From a checkpoint of a small mixture-of-experts model trained on Wikipedia: 2 picks a token.
Below are experts of layer 5 (counted from 0) of a mixture-of-experts language model. Rows are named router (the router's row for the expert) and show model dimensions 0-63. Each number is 500 + 50 x the weight over its row's rms, rounded and kept within 0 to 999. Numbers have three digits each.
After each expert's rows: a language model's description of what the expert responds to; "comes before" lists some tokens at least twice as common just after its tokens as in all text. This comes from a sample of Wikipedia text that the model never trained on. Tokens count by the router's weight.

# expert 55
router:502521556441579461513515484465482520561523513423588457449416508581471472476434455509485450553513498503581494532545541566547453564425448517426459447570381568583500449504511496518479464476505491
What it handles: Line breaks and dashes starting list items in infoboxes and taxonomies, and apostrophes in contractions and possessives like It's, can't, men's.
comes before: "- ", "s ", "t ", "Phylum", "Born", "Kingdom"

# expert 28
router:559509453542485445493426527450455404448490476532585458505580613475465550499453489487432592575482530508503514326468587475493536603449583532472545446488472541605493452339492496525475595551510555
What it handles: Month names before years and punctuation inside statistics, such as November, March, parentheses in unit conversions, commas between figures.
comes before: "201", "202", "200", "199", "2", "198"

# expert 32
router:471492440489413528488481519554526520436511514454532416513545486536521514426526457555498568539552484489518514547442453459410508497606510582470575526533577483491597546475468444610498455413494522
What it handles: Final pieces of place and organization names, such as States, University, Men, Women, and ends of acronyms or foreign words.
comes before: ", ", "'", ". ", "\n", ".", "-"

# expert 35
router:435482449496514548557497429507483432542483445522540604514469459535455497498536396425501521557452452454497552442418474555572511500474503535416551425438483515439515478470555486452497508484477540
What it handles: Verbs and nouns about where or how someone lives, is located or died, such as located, born, died, population, lived.
comes before: "in ", "of ", "to ", "on ", "from ", ": "

# expert 29
router:561490539442463479482472479481406466469457448445497486498542531495588575552429544538403476603565480543489539427443511571502477525535521545470581592522486511560470485481453457520383520560483560
What it handles: Cell contents in wiki tables such as scores, statistics, dashes, blanks and Yes or Pts, between pipe separators.
comes before: "| ", "|", "/ ", "m ", "km", "km "

# expert 7
router:496492496424408531485532475506535487527548560508545500469611470515442494439617535541580505523498536482457453503500436531547540480473461596481463478427458503461560535493481568543510476445569575
What it handles: Continuation and suffix pieces that complete a word in running prose, such as -ation, -ing, -ility, back in backward, School, Road.
comes before: ", ", ". ", "-", ".", "\" ", "\n"

# expert 42
router:553442529541517566542436543556491499475450471581602482399435474567592528512494517438524501541544462482545531550436535463556550454534423495534569481516487493503395414582500523464523415439526501
What it handles: Wiki heading markers ==, ===, and the line-start bullet dashes or pipes in infobox fields and table headers, such as - Binomial name.
comes before: "\n", "\n\n", "- ", "See ", " ", "Votes "

# expert 30
router:528537603479432650509533461534518539483560473514561500605489427454544569459524450517531521472486546462536501470473557397502577502583623487413562514407484458476524561402455475546521540487495541
What it handles: Table pipes, slashes and labels in discography and chart data, such as Billboard, Ultratop, Released, Label, medalist, track lengths.
comes before: "(", ": ", "\"", ":", ")", ") "

# expert 49
router:516473537339527448503539515559461485509492438391489467511544483483532462473471535560485471505487581502423462545581478419461536474482481520369505476511509593489550423506562451480481554435525468
What it handles: Closing pipe and line break at the end of table rows, plus quote marks and markdown divider rows.
comes before: "\n", "| ", "\n\n", "|---|---|---|---|---|---|", "|---|---|---|---|---|", "Animalia"

# expert 2
router:499549515421532519557481518472506589383478583495457517442473443409560537570515547505569406425535532451534530556515493504564546398457472449522488530378440555546493456492515476559458515573477452
What it handles: Past participles and verbs after was, is, been, often before by or as, such as won, served, received, named.
comes before: "by ", "in ", "to ", "as ", "on ", "the "

# expert 57
router:490505436575560493548487514599497477513424497487502517559471475498562574428493467541504489588470528570522461566454527524448516482506539436476491624517494460534518465431495521625539458508557479
What it handles: Decimal points, commas, closing brackets, colons and slashes in numeric data, tables and infoboxes, such as 2.75, 1,718, (628.1 acres).
comes before: "\n\n", "\n", "S", "00 ", "\n  ", "5 "

# expert 0
router:445519458520560511496479414577442505458386554518493507568511516433501460516483526522437475590493425472568473585542548543490479454478582528542543523459593542444471594465483454485569447424558440
What it handles: Lone capital letters or short capital pieces starting names, initials and abbreviations, such as Jerome K-ern, George A. Romero, E♭.
comes before: ". ", ".", "N ", "/", "W", "., "

# expert 25
router:540495557463411489560480544514492531421537555545533483491495488458504512461457495570441560538509505493370466480451450528434522485408528500500506541563663498499450448522418469454488483506482438
What it handles: Words in sports medal and results tables and multiword place or event names, such as South, North, World, Silver, United, of.
comes before: "| ", "States ", "States", ") ", "medalist", "; "

# expert 61
router:485532512573529477419581474512457455531472440444570557520569579502536439393539437545521510453552523497492478370596509506586485444461510535455490461534490536534553572581529527425508546512419482
What it handles: Head nouns and pronouns in running prose, often plural or before of, such as evidence, students, number, them, they.
comes before: "of ", "and ", "in ", "to ", "was ", "for "

# expert 5
router:492546473491554534468639496501458467463553520550597537449568460492587517472533537601464540477486472450570453411444576499486562467444573548530500517577527541528512481494500414535496571503450553
What it handles: Common nouns ending a noun phrase before a comma, period or of, such as years, season, terms, countries, votes.
comes before: ", ", ". ", ".", "of ", "in ", "=="

# expert 16
router:499513586399383447438489449516434501503501521469500584512550546512528477444554624477553426536477437481571513456516496494497381433562499531482533523519582493440587481548483452456446531520394532
What it handles: Head nouns of titles and organization names, such as Governor, Party, University, Minister, Duke, usually followed by of.
comes before: "of ", "in ", "(", "and ", "for ", "at "